python train.py --n_layer=13 --d_model=192 --n_experts=32 --experts_per_token=1 --d_expert=128 --d_shared_expert=256 --activation="squared_relu" --moe_layers=[1, 2, 3, 4, 5, 6, 7, 8, 9, 10, 11, 12] --router_score="sigmoid" --normalize_top_k=false --routed_scale=2.0 --balance_loss=0.000198 --balance_bias=true --router_cosine_scale=20.0 --init_std_router=0.0225 --lr_router=0.000471 --vocab_size=2048 --norm="rmsnorm" --norm_eps=1e-05 --tie_embeddings=false --optimizer="soap_variant" --lr=0.00267 --beta1=0.95 --beta2=0.99 --grad_clip=2.0 --batch_tokens=32768 --seq_len=256 --train_tokens=369300000 --steps=11271 --dataset="wikipedia_en"
Below are experts of layer 8 (counted from 0) of a mixture-of-experts language model. Rows are named router (the router's row for the expert), up (a neuron's input weights, with its number) and show model dimensions 0-63. Each number is 500 + 25 x the weight over its row's rms, rounded and kept within 0 to 999. Numbers have three digits each.
After each expert's rows: a language model's description of what the expert responds to. This comes from a sample of Wikipedia text that the model never trained on.

# expert 22
router:480505513533479471506521490460447482500486520510509464481497476533513454495474496549500471546494541518521450520503514492507535507474524502512446536460543509464503493496512474510504507436475499
up4:511507513487503485525522522483468499484540491495483524500486489520531466495453481500496539527528510492536463495497498492527494504473492514495519513494479480498481458500490446491497492457550514
up5:508457495489480449452525517493449455521502503489501500486584523473505467492510495503500496524488513465510499465472472523523528508487462510504531506473486521454465521527502488502521544487488497
up6:481499475496504479529501475525492497546482541488499445538507511490456479477476519518523493493557491522474483451474475539508483518490525501476480536513528516503535491535521534487503568456469519
up7:512467509487503492504545508463510498533467503473511500528545480464490508507496462506513500489476482501560490509493518535494534512487529524494483494515451503506459483534538503515482464473520514
up8:488502528472481481532537506485476490557506544489488494502529508512482479482493494481498458522508522510540506537494522455511487512519501543506485458479489536495467510487580533517519478551492530
up9:494521486523544448496515528481460474514488489552468503477522501511498497514515509546523520509490538540502533540504524522503490497514508471503477518461502507490505527476477484505516513523504517
First syllable pieces of split words such as dis, fa, cl, Su, Ni, as in distinct, failing, Summer, plus pieces of Thai script bytes.

# expert 8
router:488496516549474503511476493495510450491508522508475487483486465490512484537543478518489518498480469523494514491501463535496481499473496477454513539501518483530493534541509517472506511445502539
up4:475525480532506500488504489488490520481462545502522463509465489498464499487525558526513504544516520489486472493474579499492498494482510503514521526505495462504488535546526557468485511530469510
up5:448524503516510460477543485504512472429517513475493548471482523482472537507478504532501517485497533474522505457532490504517507518478500498508503528503517442473529549491518500491492518512508482
up6:505525506493423500507484459484464501530515518530467523467539465483447524498485513512495518506487516495489503473539503494486521493481543508496462501512555522511530529512532530532491523482486503
up7:511509463516466476501524540500513460438468578482489491506499525525493473485494507535492529490529472476476545469522483452526512515553484489487461567467465492495511468502480493505483515536502513
up8:511515519505435483505506508508521493481485467535491499505503505509479514534496468445505516519483481483474525478475498483488427490499475473528515486529466518486481533478521492516495518519498515
up9:515531469476504483513510531524481477478512539498464465484501456513523492513488514506490484479487482490532493476464447482512496535512500455508506490501499504499499465520492555514517500533481512
Lone capital letters starting a word, often after a bracket, dash, pipe or line break in lists and tables, such as N-FL, W-elterweight, S-ongwriter.

# expert 15
router:461545474495508457456478430448529486477499511533500508508508506546493498528507478483536479451507480498487565501505514489482506491488506494502500480478495476482514460514472475489454527514489500
up4:500569459508471489479478476522501499489471537515517516490497505531509483506570520493503510471472497496503524485508506494548447508519526489527524516542535483488534505478510512506480510524501448
up5:504518453519520508526518518545497489507453490508535465505534529514567500491486496513509487509463511483517457474488481521486494498473501480551509515487523469466499492524524446509518494521462514
up6:507590499480525466477529516524478485505521529476539541526499522483486499509515505525503528512491541468491518518505527518520474504514529470508475523493514519470529512496513483489472463452500490
up7:534512500490508441502519493482488514488484518492517511539519473477518480491480513513500460473497518502506478481487494506490502490490527506521527479496499522473525455514474523452477498486517487
up8:523543497514498490522486531478514484490516512482497495509533473491484506478503537505480497512487505517491515542507486471503508509487500466496476511476496481506496530500461490494493549447451440
up9:535524483534486488542494500486501509528518568494466505487478507526518495480514510469530482506509502503505541530512512465503533504497558501473468538505512550502516474534446494509533512506483511
Capital letters inside acronyms and codes (IATA, AJKF) and field-label words in infoboxes and tables, such as Capacity, Order, Label, Location.

# expert 3
router:475503472518509475455543463497519487520540539528479530500511491513507479503463475483514455513529521524515492479505525501513504515528534505486518495459523438517465502520470503460498506501449532
up0:507491535460492453487514505516469504522466469478483472529471514506498527519510480533494491549492494473481497508474521492490533476515534513542525500514503506457490530541488481521503482448490485
up1:449510515467485547461510490490470511499496459491531507485479512516506456497489526528510516479481482513526508507501470451487476476493510499499502524499490490479536479465454465504521500491548480
up2:480443490529494478486537480530472532469508545496498522498494500435511491477503481473513484528524544501497508490526517501527513489534508492542491492494476500530551470508468487526472484486506496
up3:481584530515535494508455521529534499470501512527497475475477483477510501446565452551505503477481509503495487524504509491545478466500472517477460538512489510495464510502510490484487508494508507
up4:508540519535486495473482510519513516497490501532512473498460532492486469512510496522484468473498483540465490492525502509535482497525472507542448502522494492485467508504467499475467418519510533
up5:498500442503493489484479527521476502496487493491532487442486520495489464498511476529479518466522498555495525512492489510483540496497501497538497521523554502503475521506505525504537518512476555
Standalone numerals in table cells and stat lists, such as goal differences +52, games played 82, score parts –1.

# expert 18
router:480521457570474515487495528495502514473514495510524507488514486517497443508488478491528500534550503502521436499492518510509539542521470536506544524501498517494482546519481421448496466499494478
up0:527497492529522470505554519543477463515517539478522462527476501542522494482453457539494486540508522524544486485449509510453478519485459481467467522506496464491514470496542509445520461505497482
up1:500519532527500508491436503512522499494486562481498451508488497505523526475490501508536499536503476538530434509504487470518512521509478500488498470504501537484533510478448528510535527464462514
up2:483472533481538526497487479509487539509523526477484496485494467531503493574503519490568523487508542538516541499457514463511487528546465504465456505523458551503530470512481509521464492466472449
up3:495486494513504517497498510508482522508489465445530469517505518490463535476487532519509489497449467563519481508516512533505496508522453498526508475475522526483512503523496531509541540512483500
up4:505533482469520492510475494494463499502513506513485537512491497492472492501494485480520471531523481558493519474494535519500529495523488503576527491473507483515510504484545529528482520491503484
up5:535504533538525526496503503483459472457448503432501487536514485493464492473459520488499523509520534522477492538514473474516502487544498520525523505505476565494510458490473509475502499491503516
Colons after infobox field names and vertical bars between table cells, also semicolons, arrows and dashes before numbers.

# expert 7
router:515503490489446484519514429513506517512509554491493510511527517525522463510520509518527495502497520525485523524490526508481485520520531510500505543491488494514537513504459471508495466477473512
up1:526475507504499435491499492518472519506490462545496481485500514539487462513473489506523513482509490501496494486498512480487451512445542544475505479529491520535527570501523466524474518464496466
up2:489465495510477481487478451550534485504523492532509498547478535446525481471490510510543488469486474545492502466491532516472493490507547500487488486474488454466507491487483505523497484534516455
up3:476477447486506523501496483482503533514510497508514514494508503511519544455496482543507493516521534540484512525505541469458490474493504472528473500484504493481465546504515526494509506524504537
up4:525492525507489465492505494539476472523509523508457512472481486486525449530533477524469489499558518504520518514433531517533451486513482512522564541540461492498469488537464475494472490485463494
up5:514494519534530524483538511465531526549472529494467529500486525511470529502488523466510535507530529494522475495560517481540489546515512474468528478482548532492495499520493509490506556486487508
up6:527534488487489497520528515484519504533578467511537502476552533536546483493487491495489496535473492492520542469483498461474490503498513498502497480516481447506517478509508503502530515500519543
General nouns like part, player, member, character, artist, and word-ending pieces such as -ive, -ant, -ist, -t, as in "essential part of", "active".

# expert 27
router:519564473543478467493505501461501498479526532522521522511502469459488460478487491539537472487507507545478510476502508507530500515463518453500504553477520493478518510519509452477458508465444489
up0:504501535486464503527510492482510532496485513489522537452535542497491476486528501496478505492488534517473509506534498520466489495446496552500538537487504484550518498511489498501437494489467573
up1:518481458517510471511471479487556519545489500518491472521491472490500525503496478472494504490509501486513499499503527512498491521488492499567492571504472498442522500466493482511485537501492527
up2:490503472507508463522562477478503496498527484542471513498479507512490516501470452492482467495502504472496494504495534475524479432453524501492454505501505501499500521502532492496470504477498495
up3:485501483494563542474512503461498492445479514499533471453463507488513525524497527496508504555508491459477516519498524558490505505467515482484518541462494466479495526525521495532455463440526512
up4:513536485468496526476513548516464520482498500498484497491509466537467476512470491547515464516504507534520522510527521513491524488532497490509492465482470507453465491495511468506548508531495469
up5:491498480486542528525477488532527522525524492531485487512453490508509517524545489516504503505528543535474517514526498486519498479492495510489518506545525502512516490503467479502533505443484497
First pieces of words, often p or pro, in biology, chemistry and species text, e.g. pro-notum, P-hosphate, M-olar mass.

# expert 16
router:523550464493510514516515504455475508495544558527514506507514491498477474574464468476483467491540512513534501525474476567495483504510490473522489558498531450500496506499530491508484476486481544
up0:481519507519484476499539538512547475502488486523498469484507474472486507517479480484510487525531499465454570449525475491491484521527509487510500483495498503513438504453491471544527497460547459
up1:475540500477499495447489534523507500440474508562492488524488497495521520496517508548505544484497466528472482511490483534517526525519485475474508497514526516512523500522468509534507479517461541
up2:490522495492514512510493558488498511510526503504541501533523515525504496505493540523518493498467498473472489497534504477513514482556496531468480504467507493532487482510543494485508462543465481
up3:477563501535484471496483468499470490497531562487502525512471510493516472474455454486508491505468534504512503497445464505468491485500470454517535486490504531511522559517470470496527477491497538
up4:471470496468461512490489463482513509479530479451519511484499539458512499555498506490494503499515482510524521501543481529537500507488517480507509515504508511520470461504510503516535498474511497
up5:500510486481511511517437504474523476516488545520501500505542495510494529449487543488490504506506505454472467548534556551492508486437537495506487508515505490510454525506449480451517502487512495
Year numbers in dates, birth details and tables, either whole like 2019 or split as 19 + 46, plus day numbers.

# expert 0
router:514490511538496465469478477469503523492536516511445488522517508520513448525504466495499471488496469519523506532491469502461467496470454467524519541452528502522504480486487476517537468474529495
up4:527516520517507507502544536460525443501493507489472535436525469527541496483486499504473509499500501486469484473560490480512467499499526520499513501463452502464532517496500506483514573516526527
up5:486453522560467511499495500550498502469498531542506446512452492478487498517438500536476489490530474489548476480514547513504521491511459502495493480504460514513513543526520511508538537475485489
up6:479481463471571467497474489502522511552522503472546443526519526514506437533513502495511500476498501484525463509527459528482513496510500484482533502525500497500475471515495492522528490446474498
up7:487523527462474500520494540485480539486487501466497513542496483477516504495511524520503510501502536496543564520557529501530485506475501487551511508521552491458470510485517457522477560527499462
up8:499470530525499463472523496500541495492493497490480533489486447448464516504482523517512494502461530505460518489525476473507524511508486494474560531482489524510500513531529489491510523537460485
up9:495461517524477452488510411502496492525572542565517500523525518481507527441511485511508522514508509485500500471517455456498465489518536497472512502462513488477493508505524517505495496502519522
Full stops, question and exclamation marks closing sentences, plus line breaks and == heading markers before new sections.

# expert 6
router:477504495482500487478502479459551464491544492557493476456488501529543493515515517506557439549550472527515491517473485524493492492484505478521515517485525477464513500486472491477522484501466479
up5:551527522470484457544494475477488465527502491498533486534513505534497495471510509491494494495500541483494495512548505535463536514469492509534474505501518529471536534455440502446467472478543486
up6:489489486455516525485453428489512468499525528516516505457482493515479505493473521473472531511459485520483518494503504502517496539486470516481467489478478445497494468510487455508539447541491491
up7:512533504568551497481494474472456491477528473527490506515471488494479519497588536493508517516496512500530477496490489528488487490507534501507478554512508455494544518517474506515465507464487475
up8:530455478506511467518517531485526483506538474521516506504491473484518503492479484475546494493486497491459527488457477482495476545503553454495542494512529466526506528477446493477516494471490481
up9:467476480494514489466483527460482500491477503459499514479514491527515503534514466524528454500484435529491497509463507491496500517477470472506467497494527474477484561474497519541520490474456525
up10:551510514506451516480518494512483465522502503507524500502511544482504511538484498466528533500504504467473493451496472431522507507449500506531531540510506495495524471529501467492482495509517468
Opening parentheses, brackets and quote marks after a name or term, such as (Greensboro, (CDER, (1839, plus bare spaces in tables.

# expert 17
router:513547517518484500466505494452523516481559555508539491494521486509468479533466459520520451517509473536534488503523492558527492560518499523526503516479497470508503499502513472544504481464474439
up4:510521499517461506540507529505564476500481502494510484499483518491530504522487453482543482442520472489475554493529489528539503522482474484539456503522503501514536537476459492482502475535489457
up5:545548487506489515496507504489506558514499460511563504462479502488514500524467487484525492484522539495517499479533514491500487511517446489512525483527503547554537527511474512489510530523472452
up6:516521466506534517502491533526536490517469514512462525528476522471529482500482521489532513512498502527518502504537477523527468498507500489520493536489512516531506550465505467480498472465517481
up7:522528537514514494463470510490489509468486491511531485441485458485438531530479477520541485531468491505475496527493519484495528475536482490520482478476535463478486484545485516505508545462487458
up8:469546525444534482487478496510504473531476509466482491466472491457520521520496491524559464505517478490521471475509504555479494494491525509511481506493480539497493518475544514515489507530526468
up9:470472489483476508475497508515526559490488530494492531487509485501485476497488423493447510514483508524527504545478488464529493485465523463497486510481511496439482523478496516498473511469522428
Inner syllables ending in i within longer words, such as equest-ri-an, Dist-ri-bution, Emancipa-ci-ón, me-ri-dian, plus some plain spaces.

# expert 25
router:537531506503467476495500483483499505517499555494487539482501499535544449483474536490510486480545500567534481487455447505538508496471504488539493481521570495493534493539456488436534474470500529
up5:533477521490463479517491462451499503453459504469473535530524535475509470507499477536507487442465512493495493457483464530524544514513529527509478442470484536531486544537495461485555496482512519
up6:496554491475518494528487474539552505539501537511482523453518496518491482521527538545456498509494515492478502498512494518525493556475491502518550502465502483483483553479457487491529511480477508
up7:465518472513483486485501524499497540526500499510551514452476466514486462513527505507482486479469448496494471467508491444462538507506471480517512499545509494514484476487450496489474464490488504
up8:476469505477460479479492478503493513522481513499478515538495497512496454491498476493478484456507509541484518501510464530528539530514493506454459521506464507499483528546537524505501496536531500
up9:521534467547522505504484466499452534459535511508534463540489498557494497492521546468490549464496524498534505547501481478533530525485505507525495529503500463474511538498492491497492492481486500
up10:515539507463555485526514467514478510518468513486487483532464478535497462542532523544522446520538494539491518468522525508454466516493538489489486478504497519515471528464484486496496489472496466
Syllable pieces inside non-English proper names, especially South Asian, Slavic and Middle Eastern ones, like Gujarat, Agadem, Khan, Sherman.